Weights of a small mixture-of-experts language model, trained from scratch on English Wikipedia.
Size: 12 layers, width 256, vocabulary 8192, 101M parameters.
Training: 562M tokens, 8582 steps.
Below are experts of layer 8 (counted from 0) of a mixture-of-experts language model. Rows are named gate (a neuron's input weights, with its number), up (a neuron's input weights, with its number), down (a neuron's output weights, with its number) and show model dimensions 0-255. Each number is 128 + 24 x the weight over its row's rms, rounded and kept within 0 to 255. Numbers have three digits each.
Before each expert's rows: "comes before" lists some tokens at least twice as common just after its tokens as in all text. This comes from a sample of Wikipedia text that the model never trained on. Tokens count by the router's weight.

# expert 31
comes before: ",", " |", "'", " City", " and", " State"
gate0:139175146133162118103118112112078164135113106107165124171124162100132100111085090139149111127149115144147161158124076169105124089097101156159123124148133127111177145131165163143085108094088093116093151128143163125102105105141126169116068114091125105142099129137156117164139132132142108104145157128131145161120092131140180114101135123125160107133155133152154136156124140119099078110078127151146114170147142139126158127108142112131118144101105116147137134128161093117118113160119137164094144161201108117147140167136149136143170109109132141149142136114131102113135118158158146115154151120111130099180124095148117130133126112110100108108104134066118128122101121106110085130121157156129117094149143095144105104108141120118115090135153109104057153125101124119143107127151133
up0:138112127182104141138140112146065160111135126142113147129133154121158188159130135116140121140134097130087159148189112096118162136139120150152135166141074116148175115123133126122103111104131143109136109131114096116114144136105128138190138125123122108119139129122154132120133103138136112170102076123135091142116140139210161128102135107123124179096113122130125109107107148114136124098166149093170086114115123090079140144146128093102114131149112137099156145152117126135146131134100113109132124136150169120094114121112191131131159117104154151143134167110136169120140131117104130132171061121125111102111098106116169100121114120111116177097091114122139126144111158158130118102101115105051089136137136095131107094096138119119132141170147106107127154152174126107139132138103126
down0:124109140109146122067127161136112135146132097094161127112157134151087104143106137098157125102093133134087115188107112187161116152134116096137151094141168116141174131144123132127110099113118115133144121153147101125129173096138147094093095129114142137114144138135084105124127158119116131117144132135130135140068111084164101139078125103158108095145113121150161096125113149127150112131095136121119108137170080116096100100155148127155112191106142108147095136150148143164164117112107152109067125112166148141163113122120165133128062124151180179148155120113150124097102119149105142143167106114162143123184136099126126105125153124117109166124111104104133131133113140174133119111111107113155154120122129105108093109077151113146132136127149161121131144105132115164100146135142137

# expert 47
comes before: " of", ".", "'", ",", " was", " is"
gate2:157117134131102137147115155140113154172136135118166143148137129122134077113126144171147160167133108138155118154107136122110150125134114118148113088148118160134127115140135115072126112108135125133183143129169155086157162156138114123124120135128138095123144103116138141087154101162086167096120138152173167101159135089117163144093136156109147110113129151088112140129133106122122064140106119064149142110119169125139142108121114121120115100157126130090116144153133096129151143139101155148144138106131089104116142122145142190105087097182102152150131170077142118158086099137119169143142113136114158110104117159124082156126121107165126144085132132116130147091149101125115130161121077131159154096115130139121159104154153171166069112112119103137104148137143106105144103128156138
up2:172099107139118175124122117194143133168148136103152150175142150111126068143160149133124124113139144131149113134109126128132152102086123091125088111138063135146183094120105104091132101129138111108136111157139141123114151142174087105093131147159117151136128074105141149100095091147137132098096127126175154105109131129139150115124175115115132114144117130080146134139121116114160095120130142144142130154094153088097153130160145136142145135136149136083101133114131094110157104117132150094191136141127071139170145115090146115137126096115126155139121132105138150151123089138138117085141152136137126121103096120122119135126183121142092172153157082118119159094078126114103135143089079133136158118119147160131171104107120163114115105140135123133106124115139157125135153158141094
down2:113089157136164132118168135139146149151138110118114102136090141110105142147106164132110140132130120122083116148137117141137135163141141083151107103114149146147122162145089144158110101162122130131117142109110158121160125110118139153146140123116163134114153115164143102126095075188125086091133143155098129163098117079139102138116120166115158096111112170141143162115157146150101111133137141129143134136102104088143120104167154145150114131147141118130091126116083133124116110056171142124174142113164096141161102136150175191099114157143127124113104140165097123152122154108144110103130104135130143120157086127147138130139174116099094134116097150149113140168081150098151123089112160176074136121083121119137119145133133136102157128088133136126155109113128084136086112148174110

# expert 49
comes before: "s", ":", "\"", " of", " (", " for"
gate0:120145126136120163126127135143091178153102086121169148157148142110144114136168130111089131090148132170084103131069179148111099096139186139133151115120170168120148129092161073124145138132169146148155175122115120123137133142103124122164122101112110102139139104110117128132114127177154101126114132114123107132130130134175153092127139138149121159128134169206153141154138123163100136100121084136130154174148143114123126122121137132106125149129103135149082092112109122094072100115123120137101121136139113127115104170125143154146122092162117148100154112117158124111126105114159088127126138106092160134125152123123092108118112102162164099100151084145100128120111118150106102128113131143138151167171132129129117146135129124110145098114129148141114073161071153125121138185099106
up0:168102144113146110157149119116122161165137113123093108182101137140155096164131076098105146115082121147116127174144132140127109094135174119122085112088095115128099160144113115142134108142126157149077136133119126137114141119138139121126106160141135109141122152109100177136152112160133132084131112150127157094165134092156177113106143166094134106118083126158132108132154145138119154101135094158114152130145115123077113138101116146152092132135140161145147136145088059138146129120143119113146166150103126113153110123119170150145113120126062159144122136107116090178060128112116103114067127132134123146105098143132127125167160106105122138131119140146096129141116137123121091122066094130127099143152094112117117130119109121157111105118169110163131136128151138106144086072138107
down0:137122099164175143125146131107158157139110091131099143115132145121155154095117103077118120163118098156134124151099149147157164102127098157153128131113108107131117140180174138115122118112127087143099128118113130167103111143108122153154153131118116140151161148087148157143076141098135110137109168133095131090168118070121117154123120106150111103098118105103112173120119115145135141094062135137073137128116145155105110124149109143117136161100148186076127127152118108132124158092128128098111152110143184146108133098143158128153125128130112108155139129129147125103115093142092147104120130146115130101125130128117162148176095106139132126124172109089140173099112120087113083148130102115129121122076170114113141125132076126102159132149123107144118192134158132082106139112107108

# expert 37
comes before: ",", " |", " (", "'", ";", "\""
gate1:139150181173109124165168123113162130128105108179111124114121136122158112114155104113176135137124094114142111135136119130122118076112117089156136118182146132098131136122136098154148123135120097083133141124121134079121077178105147142121117152091122119160133180137134168153114103135111126132115120093146091113108131157114127106151143143166076156120178150137092180136157121104138135154129107119146162118150152094184120143155175136156132114151131119134132139125122154153140114140135125129134196110122118122123147114108196112105160124110122158110165128127123149146114150132142152126164176149108149115148190138104139119139143157123095120139160142145143093126111123144137152125135106089163111154106141125136089101123158094136107115076083147141092115116120110095143185121147147
up1:146145108107125152138123126149117125121096138094170095120128156090093149159108154143092110091149160147176120148157129163133173151150115118116134171091090115144138128102110186125111118142124110187119147140121081138118120131136126090126130159102119131089103108160098111133143118146136086110160114160125118111160144118119124102108103115116156119122102147147139109141087118121124116102131174130107094116198110141091093165086157115085088188150124124122131103113181069074114156159131088075105134178142123118137142144139123117120093123158127097103094147146107119108123136130141090112089144141106105148132082138141124144106127128136125144118117158125150140130120113147101129126109108101081110142179150107132176155116107106116136134158153136130139138106116133125139104085116105
down1:103153128161101084097129170133108148112154145128100121134142113142156140138165113127094146111133135104135176125125116148143167163175126175114136116134181114162170155146124088143145123140119177135101128129133112131113111156130153133119139100162156125139166131159160142140143125110112128157102130107132159123171125113130109115166102099143128134141132125126137113151104122122127085146139134145152123157164111137142168129142121138100175118108129094126138149153138078122124127176085171116132111116121167160123104119164123153089121097152096136106127154075071129108165139130140094155115128077152143106139121121118125146135152138126146072149113123136175166112140148093161095157143101111183160159163122104075120120146089147129144132135108095102085125132141155100120054123157140

# expert 39
comes before: ".", " in", ",", " to", " of", " are"
gate1:135147162136078128137161132099118172057106126151102153151168120110121144158119149118113169166121182140142162110143136091112092146105119144140138091137087131159126142116125133191126103110121164119149139099116113116124109076164134143126159105116107156163131144120170129134126139079144117160097134098109191144130154099126160125173150120094143117126133150125153128127145129119143113149147150140175197161064154122126119131099130146139139144145119128134147115114117146128128138146090099161131097143132152127102147149130112129119155142108109126125126161079126175096135110108100086125142116113140081127088128096096113096110122105095140108151114143114129125110123116178109112093178145113100092133099125135064150103128097139174144154139145088145131128124128140148109122118142113
up1:102077093103163126149104129170127088117140145096131118120136111140105108112165105127149128125120111138146090120180145159141165096163149138121157121083148098112119100169093140136097105107152173121111120154123134134115164173098113131140143108107101130117128155111113112146119118120101119144118117115140109130150098184118135114141147086112094155104096138124121152162160071127152140144122122146150076134162080124121097105130114137124143111108131107153137145127141112138115143122122158115099176081101117150144114109092104084154130097129150123109128086151102118109095108140162107129110130105114171121176124148150150117128172147142110135141164101178121138161094145142136150156054130143114166168087130120166102086163165121116101119137128121128108083094119103166120115130093127
down1:148123056093142100114132153124118142114129149106120135105133139149148148112137124150182123129145114173173109179123169122112152108169109107104111150155135147153106133126150115105135119129089132140115133112107115114119128116133158123112157092130119127161155089098122105158129133107142126152124166104099138134127147104123093119133148114133117171159168135139159145125135115136147097132118171122100146151150119137182137098081070125132097108109084150092102121158133122085106110156133132100103124156094116107118171107122083149145141144169131127177154090095132163149165102129135127128103129111124128099135110085134121138131160153113104088126162095095133143089119150136114109118180128070133137139126151081092095156059141087136074142110133126136106158123136141160120147106100150

# expert 2
comes before: ",", " |", " (", ".", ")", " and"
gate1:134122094110158118146128123107133116142149119102082134103138122109114103136159139109138087109161121125116130127125166133113179119116134133158145147130107144118097137132124140105157112112086131150122140087097137115116161135122100126156111071127111127137110138136126177132109136109157146171133124112122082128094144130130174152100154119130105129116169167127115127133161128141134139187132137106153115108147166121093104159144137109137075110125127121127156162082137165137109129122102124125116084140078087117100090089156117138103128130189127119131170110121117163102155141116122138087176198137145109125145098163095128150137146138165108172097160118146111176077124082154164148136116096111115133182116128098111145139078140111108107115156131156134151113152120176119155175156106138
up1:114150079115158093100167148089125134176118138105122146173093141148136088117126118104191148140139152091117156142100118134123085110101106119138132121087103141165132132137111141147146153124113105156161137097126130144104124103124129098111158158140146096154125114144113128112084147100094139118140127162161118161112125170124115106125143148107107129139134165130126135162173118139089099113116133144119128097131115140144133101121138120149111134101147148139099163189157146122170132129124134141165112090159151132161153153114123155108122170123094102140116153129083142157175074098135130115113130143141169129149161148106053116151151131143156164148136082171138134096144111106123131142131120105154089150163099128137163156149136101105066124097115110125160147127130134169133077141094130
down1:110153141116104127145129159114157140151135099113124141124101096137141147109082177090138118105115131116170103120121104138119139121092108135107137131136135112154150113144089120161144141127146129141099119116087145153170129134147073153106130129147122151096104104122126098132113096139097143103120163154138153155127119109126110139114162092089156114142094145128139117153135125095116074168074132174095165165115107124113092079114155123165158119164119155146114128127163086122120154118134144125115126131129125091162183121171124108109139139123100129108156115113113099111098139079101162098056174100106146110128129096131129131103109127122137089124155145129116144090100110125133111102152133142110123121096092082146122108119160125107149129093119135077119069081185115128122134164090091

# expert 38
comes before: " the", " a", " his", " their", " her", " its"
gate1:127120122158128113078118137132131128119135095154123111113136100128115173115127153123129128113148100154134116135130113144164149168156127147106118088081124127180128137168163088131129134126154134143155091139153115148143112104137114140144133122063149153126112140151132087137136184119151096138145092136074134125123110148135129128151120111108142107081161071131172113157138115124116097144136159164115160164120092153127150111116118132091090131108130126146129109094139133178137123135094174147122123131145140146148164111135120131147168170152150156098113131128108096077136067106124095136093116133132110133134122114106137078153059101109094131102137115106154147122157102080125166116133096136124081159101168119098123086092127161114123138182113150119107122100131125131184122103143135
up1:117136139150132086147153120113122151111112100086152120115160155136082125158139143150176119127090149143127084110095181093153160119110120151140128150137119137141113138165095126156183159137128136109083137132151123123131154108140138115153141135075106177126146120138151108109146116113086122096162128114132166123159124172142176133139142125126121131151092098123097137103109160137140127121127087101126139163147166153141121103104126079129161105078086147082132197141102146127112159155093096157140164107117125103135129161125090165079136128137084141117109133131134137160132170140103125136100161101116121111116135152114100121141108112132132117156095165141177099115130128111105086114137143126142146094177126101107184147121168091122130117129173115133142112127165125086136119136125116
down1:161140156110130130115150117113094119138111111117120066130112154114140104125129114116138132151146131151132140098172097207078142149161098102081153147134148125168139141145157108158148125126137119135162100093169132118106170131133172164103119128095111119138149115132103122117169144121117147086170084146126117177082142163140122075095135128129171143171123122104163124172128104120142185117134168149115134120115089129155131109116124108131111093109073140143177135166112140112135143115115165097116090131112143098134133123123143119115129173127126115180111145110080127106085087126132113122116140091106132132154105126093101128125122123165109149164140147125121139147131128112156172129112133131177161136152119123139170074148088114123123119159096125149116115134127125094135112146150164

# expert 10
comes before: "ed", "ing", " the", " to", " a", "s"
gate2:146164145124137142083109169144090123148116065149107096152131133113099121131177164110174152111152159115149115140155173134085115156159148141158168105165084097163171168124124167122134122131159152138086118113163096118154137140117158098081114135148111118142175179130136174168133173129117106158171117156131150130082123145113121117092144128115121110129123163136127159130131132115090131134153156112127123083124120132121159082188128159098104141145120123139164093121121134111111097143137159148088154154131143119113122150153125116137122106135137129107152098126110105100155148114109133103175160136126117138118121143108110097155128101111089159101099159129147107123119107150113170131142109137126146104127143137072124120130119104156126110125107113150073077096146113160113127147113132
up2:117173119117162152128113139114088112134118137139101128106164103101112118130162178113154149161147117110158105116153136138105141176087134112101162131134145070130109100148127117142145135152139118162135141134134125117097132172106116091169133110152133085129154180118145119102126093112159111108126156133172131143130091139144122130097101127061158107154118122120167156136187139110072148150152083105143106168148106134087123091144128148117128106109104092151155166122151114192126143192128146149111143177127108151138126052144154132134140082145114122143105117156121103084144139151119144127116128107175110115132146141100109141136140096122110113123112115169117118121097103109105131107106126145160122111137133129106149107162120146142096132146079116151096108164161117134106118141133121
down2:146091144115088153126108140128096142103132126107150159134116091105083125128133176171100108097113126113131115124099152121142141125162132078111142126104164132101121117122165160137107085149095137131179124110117101170140152134149108111189153128112168146128161121110174174095139128124151161141154160090084142141081081182137122151133156144129137140111171163151162130136150129122129143152120127121099121135113142074151122125149154120160136152164114108157111146112163110155136110116163134137103122144121107141102122119123192116140087107149127111124066123172158120083130128153138143136114118083113120141098144134141140107103146129152145115155130091151130114148095139135138106127119071115127150137145130138136133156149117137114106113180122129175110126096141132142170135115053138

# expert 16
comes before: " =", "\n", "'", " is", " (", " was"
gate1:144122127110138108155097137137140134147135145150135138167089094146148092129131109157142113150144117154109105178137112153175124125170102140086094101117104152141115128113110145138121116131098111137099155102104130190077120128104147117120104099129135130110157163099139130084082146117083117145121131127148114104130115149146106144137137159114143132100132090137106090123149128131082133138075152144085148117084152117140139102092122101110160158128149190098105128081102069172129148077160132157156164107143123123106105120132178142144084128124136102119142140131101149089195122177107131156127148121114141118109158173094148110142107145136143162120129149141111131086124116095146118126150147102141115142132140130125115133137132124129145140173130145154121123101123093087193159108128095
up1:140141095114107128100135152162100120149182131101126106138102153120156127135150133127143120138119108130110090125106135128163132151155112148126106130121178090118091096154113120142130119163121167149109147094104208131160119169130083191145127108111174119101122139073141130120141108123117149087117128107107099133165111148128140129102098139136121131138106122136173101156078150120129096127117139134106147105146096117132148122093133139114155128080120116129116093122160157163136135149144106133170139127102123107110136155158145138128158133135094097124115115096163142135104143156131140115133148139098118122161155093107133094108113113079117124104158151102131148140085139155121117137115137090102161114104083162132080191122148132194106133103188138109155117101140153151098179142129090
down1:106166207137155138146132124154095106114145128086129107131131116119136122145113131119091126148128098099139133147117115116136103114105167106147128128100144121135112137166117110165140141129117142110136138127120096105125138134141130139181142115165142129112110107148170123116110121115115093107089102120126145119148131102125113162133185151132086152140139141118149173151087139147121154115131121149127148128146161144174111136142136162151133122116119142106118095152113130118119159125138117125113135083154157139146142150162146150121135067096142105152088141112061108194116116152166123145097103163081165148106135127123158123106137142115103130191158109140097135147140107159120088094098153195138132098103140100162101100091113113108083145096130124127105155166162149174125158098091173

# expert 45
comes before: ",", ".", " of", " and", " in", "\n"
gate2:141143093134162173186161141114137104148083125116115096120139142137117100128145147118148091124104135129160150142117117126141140144086162119143139133130139142107130145113123136136165150106151146090124133120093132119100135107132097137106176144145162111167134151115117140153140141117116158102106118126145139125158110110158123116135124168124146142126102120163142069135146155138122092153104153132104096109138119156135100158119169175115167111099141143153160125149102126131159145137072130105177130144055094148143116105148164121204110146098173118097164111153115125138108147153183104128131149148136144161107100111086109105125158159141129108133131143162115137105136133193097104153149116119102140131152098139154101122133146086103158160101109162123097119179147131122103096128142076
up2:165111088126140132102131142157117140115132142145140143114107136145135126145139119141127128102119155115107129132111116123162138108113151111177105114109129128112103116118091117149172091132093099128123135149171099133151135113122150068160122136105141131130137106101155106175077109109183172147143144141121123139162133110141164138124161109116054151086110112162137143123186141122134142164104148135064137115119163090154138107120143121098114108121150140083141168107108129126075124098104122079137122140082129105136118128158111076165142108178082116132150161145144164111118110110114119117130105140146131112113115186154155148111118103140086127125106177154096125160127089104151141128143120154142149156120118114176104162116109189097118125096131130153145138112132150142128166166130103
down2:123118101119137113072121153132150143134098123106110154139091152137086091139099131149137162122103129128081125139136162140141106166119144114111106097103093138140149160121132137133125148142132162124162111131110147088124102152176128092128111154137136138118150139117130151168118152136114157097094112131124101173087125104100104150134139178151141133160086100092122115150141129139138133129107087129111197150139105116113159134133128102169091111154126140153108120115120145141181129165102153155107113144166083124141131159117181133111113097174135117152128157089102089110100144158153133142130155145105127124131121130131106083083153094146170153096139099155118132115095142137164125126111076111110168091112115140148151159094143125116122118135112158116131135143072153174063131157093113

# expert 14
comes before: " the", " a", " to", " his", " in", " an"
gate1:138121097159111135108191143150180162160124060136168134159149127130107087136134152068119127093134102167114096143122146155172128125123113135128123112122118123099107097112163124172146145115107108139119063155145143117155138099126073129159129130146079110117122192116137116118102110133127127144126134151138109105132155146152155133134101116105175144105101126084117184128111115099113125117114108142120144127150115123114141136122082115096108145145120109130147130144140109100145131145119126167128144127109149160134117114078131129139119168158093143138110124119105110105174171103085139134120086114105113110149133082146107101130161139181116096126093101129117156094119089124124157128101091125096136125140114089107154144166125183156130096145167103101131160123180128132135154114107132
up1:121134161096136165121133123092166140078136162097145152117136098115112149109131110123127140105124106155179116141172097126144080124142097162127107103108128110125101122128151152146111128136118137173111106104155125131117130140121132136132152175098114100153120185140112150150113125125060119132122158116122178109125137072113161134109113079109089085188109149142120117102143114102158128140156111122136111112167121130134118122188089143110169138135146124113152166125119113128114105112102105122079128143104115117144128123124170105154166152149164102169082123102155128103125139109081115133106121138141109122120136156092109101120132135117139145130111150148139141122109145117093137104075124101094136123137140085081119141105156117135138214096113114119105090085144132152090106111158118
down1:100154108140088096157151086143107188138141124091122148100124098145139157110090099128133149106128185121083133147157146160126128122136104115123129147118154150131159115111107107098119111160098126177128141119149123152125152150086071112123090144084124101129151149152150101125111110108146121165104150137061140126135105171131115102156114107157145110083116120115123156126157129106108100143116126135099144112131167112146125120116147101120073136115099124146133104092128174118133088054134117144123137134096151166097148127110139162119092158087100136124150097128171160152144118112088145154142125129109122117115122087143129111070151122139110127138154115114084135113133155112151083162121196132119132158137144116134116115161127141121108082101119132138139144164121092102161125135090124

# expert 42
comes before: " of", " in", " to", " by", " for", "ed"
gate2:164152120123119127148135119150167130156132148101106135117122099145132126127095117123149101136099165141081135122133142112129132171122099129102109140124101138166098096105120124122161150139088149162084123165116111116152132114113134107127154156159149106129130110129134100111154142186142146120123112099208075156119094123129100111119126104145183095124117144128106130152143096175103143124082079109149145097170164116147089141169106125137120145117173133125151168100110133138152111136093121132137143108136116102102126146179151135113132125106135098113122121137133158073098139120132125192103146151137099133136101111128137108084134151130105116163118082068185090187096152156105149137130114088094112111122114141146150142148162128131087138145152130133137091097128126152154115130134152
up2:118105129136097124155154079118129094150169162133121115153118098142146146146109083091117155137131140134163133136133069119145127142099102147110148106137107127116132097140133136149159138100111114134125115152105169090174136125109129139164100142137099129133135131140136152159139137110125130108112147159116145119113124139075138083162131115174114108127138147129079111154124144141098139105100145145134129070128117124143131173127090139127150184109136105142163151150156157138122117145149099135130093110129125142135099093118092160122191142115169126137124129122112123093143135120135101137141163137112086122122118139121104098127176180120101109136087112150138104138124058113163133056103102094183118133084111091091179133129123125112092145063157168128120118124106101114101113097132117
down2:138129133139125125121140132150111126098146123122101105087112104111153147112146082140149131130155140111134132122148118126128153120146063133150087095112155103112150141160127124163087147120118105112155157143130165120114131110115158145116117164081142126080153112148100124154137170115137115185147144134116094101110089105157138146137136091119148158082126154125119133117135116150133094157172123108089129132113150076143106124135111123118064163124124150136152113106078114141116118085077160113129052110144168085094108113148066133131187124161119109115116125139124180164151119108151145116134155082135113130112159145108120155120110111123107143139113135122143147117183098112127122096134115146125120134136124115092108160131134118161124121145108137178187109100111133123135125067125167

# expert 48
comes before: "n", "l", "r", "s", "nt", "ng"
gate1:158115093116128124149113126135123115131138128107166126084124152092082137172123140116129157132114109124091158117107120137149146132166114085127143082155123151035157160121139103093145112117121132107076153133090096132120099135127121165101180090177153135114112090109150138131125128151098156133137116082113115146150114115137140144122129115112102108165117155095142159153126167116137120122133118135118103130122146136131116125140108107141147155165141128130108115104133138148110114164124166075135174154136106044115122139115156125113164097160139120113100154134142106092163125098150128124145142103185121138074153144157083110099111151137142139101120115150122113115099125153152104160111147105126165090156140103136144129100138123154156105088144111171114130132158178142138147161148090
up1:133162070101128077103131121125084109142102158105158140131120109105139111111169127156123110107129113115114124105125081122122127119146115120140140119154118143107131147147124107153151118176115075110120153121151110091142122155142132098158121140142093135083151128147160150157117124140112169105107101081120188144112087172113128159096093136090134147121141106130139131180155137154152093108123125113087128145145129077148107098150165131124129147150118158153105154118138155106142098123156134063122115127127111113174109138103123096134110120150168142152106162178118091073135150124123140159132098159144137148125114149138181180129092122105142107069157149141132126137103062111125129125152134157130183129175121149167108142110127096103124122128155138139104120128162143117121116140103130
down1:120122128148134122132116088106128162162139164113115125138155112179126111155147126075104111096118156113094087131137109143130139138091181083131111152131122149097137145116158131162098163127179128127097101108140111095155106113111090151140067151103109114106140131139150107138144121157109136101108163089149151158103126102140182154124153141102148120136121156152151133071118112095143160126135110145140142097082095112109112074150103137126165169102108120143174113112154124151163129076187112128110111155163118130149104148113166093116113149123153090116165120114142123120136104125105129128157155099094132138135182119142127150118107180099111167115145159143112120140104147144159093114132134110118099123144109169132126115104160092103121170141114115128127120083140147166112115150136148